{"d_model": 160, "n_experts": 192, "normalize_top_k": true, "balance_loss": 0.00248, "rope_fraction": 1.0, "tie_embeddings": true, "init_std_qkv": 0.0442, "lr_mult_qkv": 0.5, "beta1": 0.95, "steps": 8417}
Below are experts of layer 8 (counted from 0) of a mixture-of-experts language model. Rows are named router (the router's row for the expert) and show model dimensions 80-159. Each number is 128 + 32 x the weight over its row's rms, rounded and kept within 0 to 255. Numbers have three digits each.
Before each expert's rows: a language model's description of what the expert responds to. This comes from a sample of Wikipedia text that the model never trained on.

# expert 62
Short capital codes, units and closing brackets in table cells, such as LINEAR, NEAT, asteroid subscripts "_{", "More images", state abbreviations.
router:156109101131134145112070125174100075119082103138186152109151119185122136128164075166080112154148158057107150153137068141166095168066129166158089108159078120135167138130113123101068094144197131112203139118134113104101159139134150087162101146

# expert 19
Decimal points inside numbers in tables and results, plus sentence-final periods, closing parentheses and quote-period combinations, as in 24.49 or "film)".
router:106128144128183121112122175126181113147086154147168122182166096167147101134131108087099158195097158140078118146171172170167113176074081160192118169151147126125123122161091117168097121143095170154096119153060093139142163105144141131141156161

# expert 30
Past-tense verbs after a subject or "was", especially sports and conflict events like scored, killed, shot down, sold, released.
router:170085159051147159151153165161089118130102128181151094098178113088143140083159167117123164082147125108100153090134116133125171173124118121160183151068138114107163130105118177151126180137151125142096149127082081150154134117158132115182157147

# expert 31
Nouns and word endings for building materials, body parts and physical features, such as brick, roof, windows, glass, skull, slate.
router:165092115047090138169197103131129086156117135123154153040139109108172171132160153134081135094150118126104191138120086175158140154097117161122151125125147106143149186144109155118154118107184097164156133142134080084136103145145116147189100096

# expert 16
Nouns and endings naming a person's role or relation, often followed by of, such as director, coach, President, father, consultant.
router:148115074086148147106131144112086085053096105118133203073107108104145121077133151165118155140067129109142189051160096166104165139135127169145138117160159217082132072063186126094173153130119158163081135108137129168109104124118116065172107137

# expert 5
Units, numbers and place terms in election result tables and geography text, such as km, district, votes, state, census years.
router:132118125095073197127098128117064146084078082143088114114152089133132116193119168131119137158100194118129139140166100095071110093077122132164150119109172153128139156144101139116050117159178100123133137121170097102167148163165187076134146149

# expert 14
Final pieces of abstract or plural nouns, often after his/their or re-/dis-, such as reserv'ations, dis'may, efforts, attention, money.
router:158112133107144163091143156110078080106141173119201116060119182114134141159121099133070132096133100168103186103158150151203133149134120130131210138133106166098116098108180076088148101091126120083157141132085165117135101112143093157182135090

# expert 22
Words inside music chart and album names in discography tables, such as Top 40, Hot 100, Albums, Billboard, Airplay.
router:090155114101122190092103097136118109101138159183066069171173147172119175128133168112173105153144146087136130156138196093131111165107133135154110168156100153199137161143105178142101129136107116139141117138151169149142159094097159177180148172

# expert 20
Last digit of years like "199'6", closing quotes after quoted praise, and words such as debut, first, best, premiered, successful.
router:133124094086061100138166143126132103150152178175134137106150134123149169091076152094176218116143137145114172111118173081089114160119100140120111114098165128086105119105159148089107082148108151138170144109099092130154104175088135102153186183

# expert 44
"of" and "at" inside academic titles and names such as Professor of Surgery, School of Nursing, plus prefixes like electr-, micro-, phot-.
router:194136094178136208143134117149145155114161080132099097110146131141094116055130108158136095129140168052128116146074099119109151146115080103079144106098153106143113181160161138161133072154078128085100154150119159052160123127107089119102091111

# expert 57
Opening brackets before dates, abbreviations, conversions or notes, such as (born, (1925–2018), (794 lb), plus superscript brackets.
router:143168143059116116123152065075173138124149102172150106157139184205151149151179150133175121116176119134066127129185088078106087083127095084156065089140115156123096129088088131093121091167143082158094107159126117125114131140110118132160070153

# expert 33
Pipe separators and semicolons between cells in election results and statistics tables, also currency, percent and plus-minus signs such as £, ±%, −.
router:121151164091116124166065201112138151111101138128126110085108130149090160129176142196150098125161154129147141086176133111108068158174127107163106062164110167118118129132137156130108150103143163056114103142148113129163175117146168125149090167

# expert 13
Adjectives for social, political or ethnic domains before nouns, such as military, Jewish, cultural, local, Civil, often ending in -ic or -al.
router:112145134073130128159145108132103069100061158149117172161108193129110156132083097191128171159092118136191129180160141123112158118084111171115169107150134141131155080092145111142144119073087135146141094143094175092120136103147162147164147087

# expert 58
Last tokens before line breaks or punctuation, such as closing slashes in IPA, table bars, brackets, country names like Romania.
router:116167124187116088083119137170114064116104144117138108097122192133148139172089099110112170169118094097100154097128126145124110149155167095112105104145130081134102071094110067114096209133183153112120128132139122101179079122181078162124094129

# expert 60
Column header words and empty cells in wiki table header rows, such as Notes, Votes, Candidate, Result, Release date, Description.
router:134093155100093126160102112125088140105111084064187120105162084192188145148162132148103134135181176089121150131136094151147143165145134106096150123120175095149135115180141068143107170124144103158124144092118110157139146110148133103101147101

# expert 28
Final pieces of Japanese, Asian and other place or line names before Line, Road or a cell bar, such as Jōban, Tōkyū, Oimachi.
router:160115070139114135167130149134085098082145120146172136052126199201075174163082197123126099132137104153150210116082137188126125079149113140119091152163116116157143237166102168106122100137168118128116124124156132058100093156116136121118111138

# expert 25
Commas and contrastive conjunctions joining clauses in argumentative prose, such as but, although, though, Despite, Even.
router:162108113104197120152114111097197132146169136174124083132147135153072155142088150145082168145137120165060184134153106153129135179128101134120141122135135146106143077064165113103137141074138168106108090158077160136098123196090040179157125163

# expert 27
Digits, commas and decimal points inside long numbers, especially geographic coordinates with degree, minute and second marks, and thousands in tables.
router:111095141091131107121105123134117147121094122138185193133097153093126089214201058126121193083146110085131122181090090138156137092113125123130153084172128115104101128124127087116063126136198169188073119092150086120133170089170140105153098075

# expert 29
Pipes, semicolons and country codes between cells in sports results and statistics tables, such as FRA, ESP, and the | between scores.
router:160106114136163182111105090142173103125186171163168152130159145183146134096214145122152088120133112166178154093089144141136104111133172104134171141148095150094100095154079110079113111104165122086140190171131149157106106139130193144150124165

# expert 41
Pipes and dashes inside numeric win–loss records and scores in sports tables, plus census words like median, household, income, population.
router:157096158107177126135125126146170136041097122125195096126152094100157094082143163120131135136151113078109172109146163162078100164132102145145132145097110131116098139135072099124154151112169110120168197143136091045148179091154159129125172143

# expert 47
Short vowel-heavy word pieces inside foreign or unusual names and words, such as i in Epithemiou, ai in Ilaiyaraaja, ati in Patil.
router:115081118144137078127106148146173161154144140154142125132125146147109112111143109145067177182189157144066134159120096197170133115105144075127113124177145151140149138096155114209153143075100130150131190087156146088130132111180088147084144109

# expert 3
Instrument names and role separators in band personnel lists, plus medal metals and sport names, such as guitar, bass, vocals, silver, tennis.
router:143118148081098115131171113146125086124145183099178148055142102116157146025139126066123150154074092104155175111148192138081122122148174183172139116091158114115151114107139192116123145117105101087111107121148092142090112090082088183209125076

# expert 23
Auxiliaries, prepositions and headings in species and taxonomy articles, such as been in "has been isolated", of, is, "Species", "== Distribution ==".
router:121097136117085076135124087140153133161159087060127100125117134169149073097116111169159099124147168093149122141142081108127113124123139108078094127138168127107047088127115121162091168147118119091175115163116105082161134198092113147203102083

# expert 24
Line breaks after headings or table rows, and sentence-ending periods, quote-periods and commas before the next clause.
router:119121090148167174139141145144134124134138130172162185064130097118109101137060108126183145111119165130149159110147163130138157153153129162128105074122102077120156072155073104101164150151099112182147165124156183135125130083113109140073106131

# expert 15
Capital letters and first pieces of proper names, mostly surnames and places, plus the U in U.S. case citations, such as Wil, Gib, Mc.
router:113095161132157132111173140151130116127116049102086123129125134120135137174165131108145085185133141118133061125175118095161144087129186151165089099176138096114102194069125129122152141046098183177124145095145153192080144129091195081148095092

# expert 43
Pipe separators, dashes and semicolons in sports records, score lines and stat tables, as in "6–12 |", "7–5, 6–7", or vs.
router:153087173135152166126105139159178153082111159175087075122175117086168113068210099090119126158121126101152152126111170142107128144130148090146137150154175097170103098143094145095141135162157095077166159131109159101159103149077195110136121149

# expert 63
Suffix or middle pieces completing a longer word, such as armistice, Juventus, Avengers, alligators, expenses, often in military or sports contexts.
router:096143171190158142122140091182117160181094115131142147138095146094154151201096109132153139096167099153114189139160142160196134091127095142159110118136144185173056105161123105066155075056112089116089147142022153156089189088154122113087128140

# expert 10
Adjectives of direction, size or level before a noun, such as northern coast, high powered, lower, large, different.
router:131114114042116138124158121132107181130110129134130149149077119141150199171134126136204110124146108098164141111078096102085162138082162148093137072110162095119145129162139125120090099099151102132155162113062110098110172178093180164156101117

# expert 37
Final word pieces of personal names, mostly South Asian, Arabic or Japanese, followed by a space, such as Rakesh, Prabhu, Singh, Ali.
router:071127059124135122186130130145083037110123134089195163089071138146120140099076151091094122138160126140166148093163203126164136098118096147126102163141118153111166139135163119086119105143156166142106139124156148149060063126144125118165116161

# expert 55
Line breaks ending list items and table rows, plus colons in track times and degree or minute marks in coordinates, like 3:38.
router:142113138173166119094119128145169141138066098152078111141125092126140126127137131158071160122162166061093150110100102109065153138175159175121151108049090139127130137150124145153134091175156117107070160106104101061132138075116166105169147125

# expert 9
Final digits of years and plural or suffix pieces closing a noun, in demographics, statistics and headings, such as units, females, 2015, See also.
router:059086154176157230094163127157128132127078171111075144113168113127113094090105106135146160134146145080144146131124163094132110155135156132126184164133139151107107136151179146106103134153117106152065149122141119103149189125125103128131194128

# expert 56
Word-initial prefixes like sub-, pro-, con-, non-, multi-, and noun modifiers like main, major, different, other, sexual, financial.
router:119101076089176090096161103137110182155131102132132127064098137113146195108137094160160071142067158133186143080111101156114127157120132159097148135156146152155121160101150076127105128159109191115177067188098119102148149134151149168120151109

# expert 61
Field names and values in infoboxes and taxoboxes after dashes, such as Coordinates, Born, Genus, Country, plus markdown table header rules.
router:114140153164102084088159107160114118159104152120055088151064107135109084124106101147102138107102135108108106134065100118143076153131138114132101143135098130165110144150174129163128164142081112092070189083095102114104145127106084142173111099

# expert 12
Small numerals in numbered lists and tables, "No" in names like Symphony No. 4, and number words such as two, six, thirteen.
router:159131167156207140117113117110144181137122177083081156087084132118116112156111126157139133167145081126172118122132139182161108048106125130121125148152174104159074167131092120115085083145164130115142140116226172180133104112156143103080154088

# expert 1
Commas after opening time phrases in biographies and histories, plus temporal conjunctions like after, until, before, when, Upon (e.g. "In 1986, he").
router:131119089079086121131078113129157097175148099135149118180147095062135092171135082125161165131119154152159105148104114144106167183113112140151087142104162077073111138139098110071158122130105100117095133084070190159126160143138082144142167140

# expert 21
Numbers and unit words in infobox measurements and conversions, such as 49 ft, sq mi, mm, and ordinal endings nd, rd.
router:162168105067061092081152126095078134137126154135173115119114110162141141110185112167160111127124140108186129115117125067142164168139145185127095098052155091142123200143158092164106148145161137070154079128104063089146091121090172125148137091

# expert 26
Common nouns after a/the naming organizations, systems or activities, such as army, production, railway, police, attack, management.
router:176132132092061163115157144116069119125126110118103137093171139138151171159105114186099120102079099103112160117134152144112159182122067137130191083109139149165161087127130144129140089123138112115131111121125142133102074089112137131170104097

# expert 48
Single capital letters or short capital clusters starting proper names, often foreign places or people: M in Massif, B in Békéscs, St, Kh.
router:144128094134052180111142123132144099095161136169122122134157144172115106148177128122146164102111113141105060148144164122105126115144081125153123091164118072112172121118099122126074107097136142157069178101098216125080120078114169077119132087

# expert 46
Short middle or ending pieces after an initial consonant, like os, res, mix, as in dosage, dressings, mixture, loosely.
router:155058166177105131148125100136112138146141126075080126183090153114073140104149116103139171122168092183145188127173084183145111178144123140128183125104170126160092101164085121140057104093149084112150111133055138081134119112176095127213121108

# expert 2
Final pieces of words and numbers before a comma, period or bracket, such as years "201'0", "(1891–1893')", "occup'ation", "season", "album".
router:087110144177166109101118089166109181183126128094088128131147145101166111154127157129109148121125147091177166155108181135137151137152141120115090137170126130122101147080109111130146107125115163103130170126127095148158127113148080136096182161

# expert 49
Vowel-heavy pieces inside or at the end of non-English names with no following space, as in Shiz-u-oka, Totsu-ka, Nik-h-il.
router:115131128183130135164158117091132072160118146143106104131127182123114096142062146077101200090206135203082131155085128148121142118090211153137142155187066155120140113135101137091134148151198154161145131120143116164120139110176119157099112147

# expert 32
Prepositions and conjunctions heading a phrase, especially by, with, under, without, against, after, when, often passive "by" or "under" someone.
router:168166198145127090169149085125122124157095156154114136177160115083131174136144167109076090132061183140175161092072120057179142195145158097143188117106100113133112125075127144105180145148088114086068130089135162154144108129152159102125125138

# expert 11
Single capital letters starting a proper name or initial after a space, period or dash, such as K in Kessen, J in Jahwist, E.
router:107142097089106128142136104061147104124138134118103081158138159194113082151189148066155155146191093135142063148137127158122126098130137106133105122157170095126143090095143123105130147145161166143129117074171168187094106119147193045146110124

# expert 7
First words of place names such as New, San, North, Fort, and the prepositions in, of, at before them (e.g. New York, Rhode).
router:172061081110085115121127175147068093102105113150115165137126098121136129180188145108134138120106157175107080136148129092156129091151174124120115115170141071103074142111081147136165153141174067087095104055107187062133147141108155111097106067

# expert 36
Hyphens inside compounds and scores, like Co-founder, Filipino-American, 5-5, and word-initial prefixes such as re, pre, non, multi, inter.
router:173121060105136088157107123084130197126122099115099136119074197129152179150092125096115067133104132202190150173107139161105133106130105147082098094117134117134149104175131069111159155091091071150174203107145166106148107172174103111132070108

# expert 51
Words in names of sports competitions, leagues and teams, such as World Cup, Championship, Premier League, Football, Olympic, U18.
router:159101115140094147107160107148120089104135138118163142125180120202155165105206164133122130110101115143152149080088130153148116108130158137143126173127183137106122125117079091139142144131036132135166142165134094096172160119111117216075093166

# expert 45
Bullet dashes and label words opening infobox or list fields, such as Commissioned, Binomial name, Episode, Written by, Act, Season.
router:128162144134163082127127118154115115146122148112141099089076074074182120160161152114093108123114170131164123114107106063162143165159163138114138120115126106124133098105134105152128040096119104105136146103062097148108157157094146168173136157

# expert 59
Number words, ordinals and quantifiers before a noun or "of", such as one of, first, two, some, each, several, next to.
router:142120135102122119120073158099088178163151129125163170122079140126178191099117181119135092143083088070178140167129120139163123157099148094136120060075164110097073108140135122159123132149137115115138109114178161089109098180070146156105146135

# expert 42
Final digit groups of numbers like 000, 500, 2000, 1849, score pieces, and magnitude words such as hundred, thousand, million.
router:097111141054086128137169152098104088140124148129162125139141114149107120163053107145162138126174182073151154101102120102192136150131125185162117119121125122099073137166105125122112077118167103130157085120204168162129166168075136133186162090

# expert 6
Words after in, during, after or won in sports season narratives, mostly "the" before years or rounds, and commas in dates.
router:108130195128092106149095121120171206120117107150170132175143079148195150113167160077145097163125151138129145186097168135109127157153154104187154137063145107127132178110096143120133190142092169098147152129090135123195182148070103116065126173

# expert 52
Starts of personal first names in cast, credit and sports tables, such as Devon, Claudette, Priscilla, plus born in biographies.
router:135103086112093156150141165153103088105185143165142163161111056197127117082120151090114104137046157173101095096128110080136132126131175144151115126138126145088156128124162094118124145143180155117082136056174124135058108053157167074140168094

# expert 54
Head nouns of organization and facility names, like Institute, Museum, Award, Department, University, Corporation, after modifiers such as National or Air.
router:104120131161083129132146158115097072103165128117162159083139168179133134182182070171141138117114114072153159139158123109098115173136075140138130137135128146103098133094178187125139119169114158141119092110176084152084174099091148153139088161

# expert 53
The infinitive marker "to" after verbs or nouns, modals like would, could, will, must, and some prepositions like in, into.
router:127181171112096116114091107147137124105100163177084099168167102125152187134133097091125145157147092157110158114094098085085099077149132107127155117108137149084144124161182166155187133143186090199133114140155166118102172119099100126071157100

# expert 34
Inflectional and derivational endings that finish a word before punctuation, such as -ed, -ations, -ized, endangered, loans.
router:144162173157191168150133066164154182161129158116112172093113132106134113142086101140132156113163123197063191099168101113145170168097140101150106169131151136140103097123185156165170084140102144136127141138060149143157152109139125144186134109

# expert 50
The pipe separator between cells in Wikipedia tables of stations, elections, comparisons and statistics, plus "toward", "/" and ";".
router:163126125168125160137129134130114181131130119122155126130138131115123127186131160114120109151162114132200168090141125138097083099147095117145066081171123149180040188175126139148112116141160140115083107070125154134102150197167161149079074080

# expert 0
Pipe separators between cells in wiki tables of sports, polling and racing results, plus word starts fin-, defin-, driv-, replac-.
router:161106194157149115100120089176148180117182159127148098115117114092131183089123177150156162096021161117188129065137196124111101079166104161124098113138153179183116158133075122166143135070114102107135143133160167182134109136107118094114141137

# expert 35
Surnames or their final pieces after a given name, such as Jackson, Johnson, Petterson, Mc, plus some place names like Angeles and Chicago.
router:060116123185155121121120147132191144196157161098143062156135127151118170170128095116154101121163097121131084143159149156142149146164118123133146152195121193163125132110185128155190143099173164161078109105165159179131156105140109123148156093

# expert 17
Interior word pieces of learned or scientific words, often Greek roots, such as ol in Persepolis, arch in monarchy, ogen in proteinogenic.
router:154157204153164143162121119183131129148171191085205127129144131092101094171078126111078146145176133081108102139103074105125134122159102185184078117160112166129149096090167133094154075142137155100119191142125152103162144150163072150146121089

# expert 4
Opening syllable pieces of longer words, often Latin-derived or scientific, such as ob in obstruction, met in meter, cap, Car.
router:109099181153077180106116130168190092114125082098137076107132098073138149136144073085117121119113118088123103104133090129108101146124114174112130170153151145169158087094092108073116110139096155107113097143148127121078161141159105121135139109

# expert 38
Final pieces of personal surnames in sports and results tables, such as -ović, -ova, -ski, Singh, Johnson, often before a pipe.
router:048115069151096156136168147167102070111176125102185119088126118191125128092157128103112081141127096114140180065113143123094133110153114158166099171150054098116180193130144146106121203119189152070148129095163077150086116095121119103115108168

# expert 39
Heading words that open sections, lists or table rows, such as Tournament statistics, See, List of, Win, Official website.
router:103148155128098136061093111065105095070079134111137165103120132119183160082064159166101137168172152133177119132124063094085116164162152128108117113104096155123116112143172100136069162127120111160137134087156090118112167134102094179153142122

# expert 40
Pieces of uppercase acronyms and codes, often in parentheses or tables, such as CA-47, AAAS, LED, SSRIs, also $ and /.
router:100136114143176145091069132171181158122097150165080096140152148195119131063133120094140167118117159079149108180152120112159149140103125086164128129141134147109109141139123133092052134125074110133127149077166153163120136105052175115129111128

# expert 8
Mostly "an" after with/found/was, plus "This", "It" and report-type nouns such as review, report, evidence, Commission, letter.
router:114141104096120115142096143070073120120110145112176168117183142102110116137054159162116090106152153154135161136142141096177115197147137102167187157113114119089142107147169139103089082105122132149190077122133050085099148138095139095142104153

# expert 18
The == and === heading markers in wiki section titles, plus quantifiers like both, these, many, several, other.
router:130131143103205088088113111147227110154100169125127087105136113142175094117082091160142088105141168153096153131163138148111142157144137125072100034112093098094115115111118118099129138137085114159132107113104124098108097170107126190108142100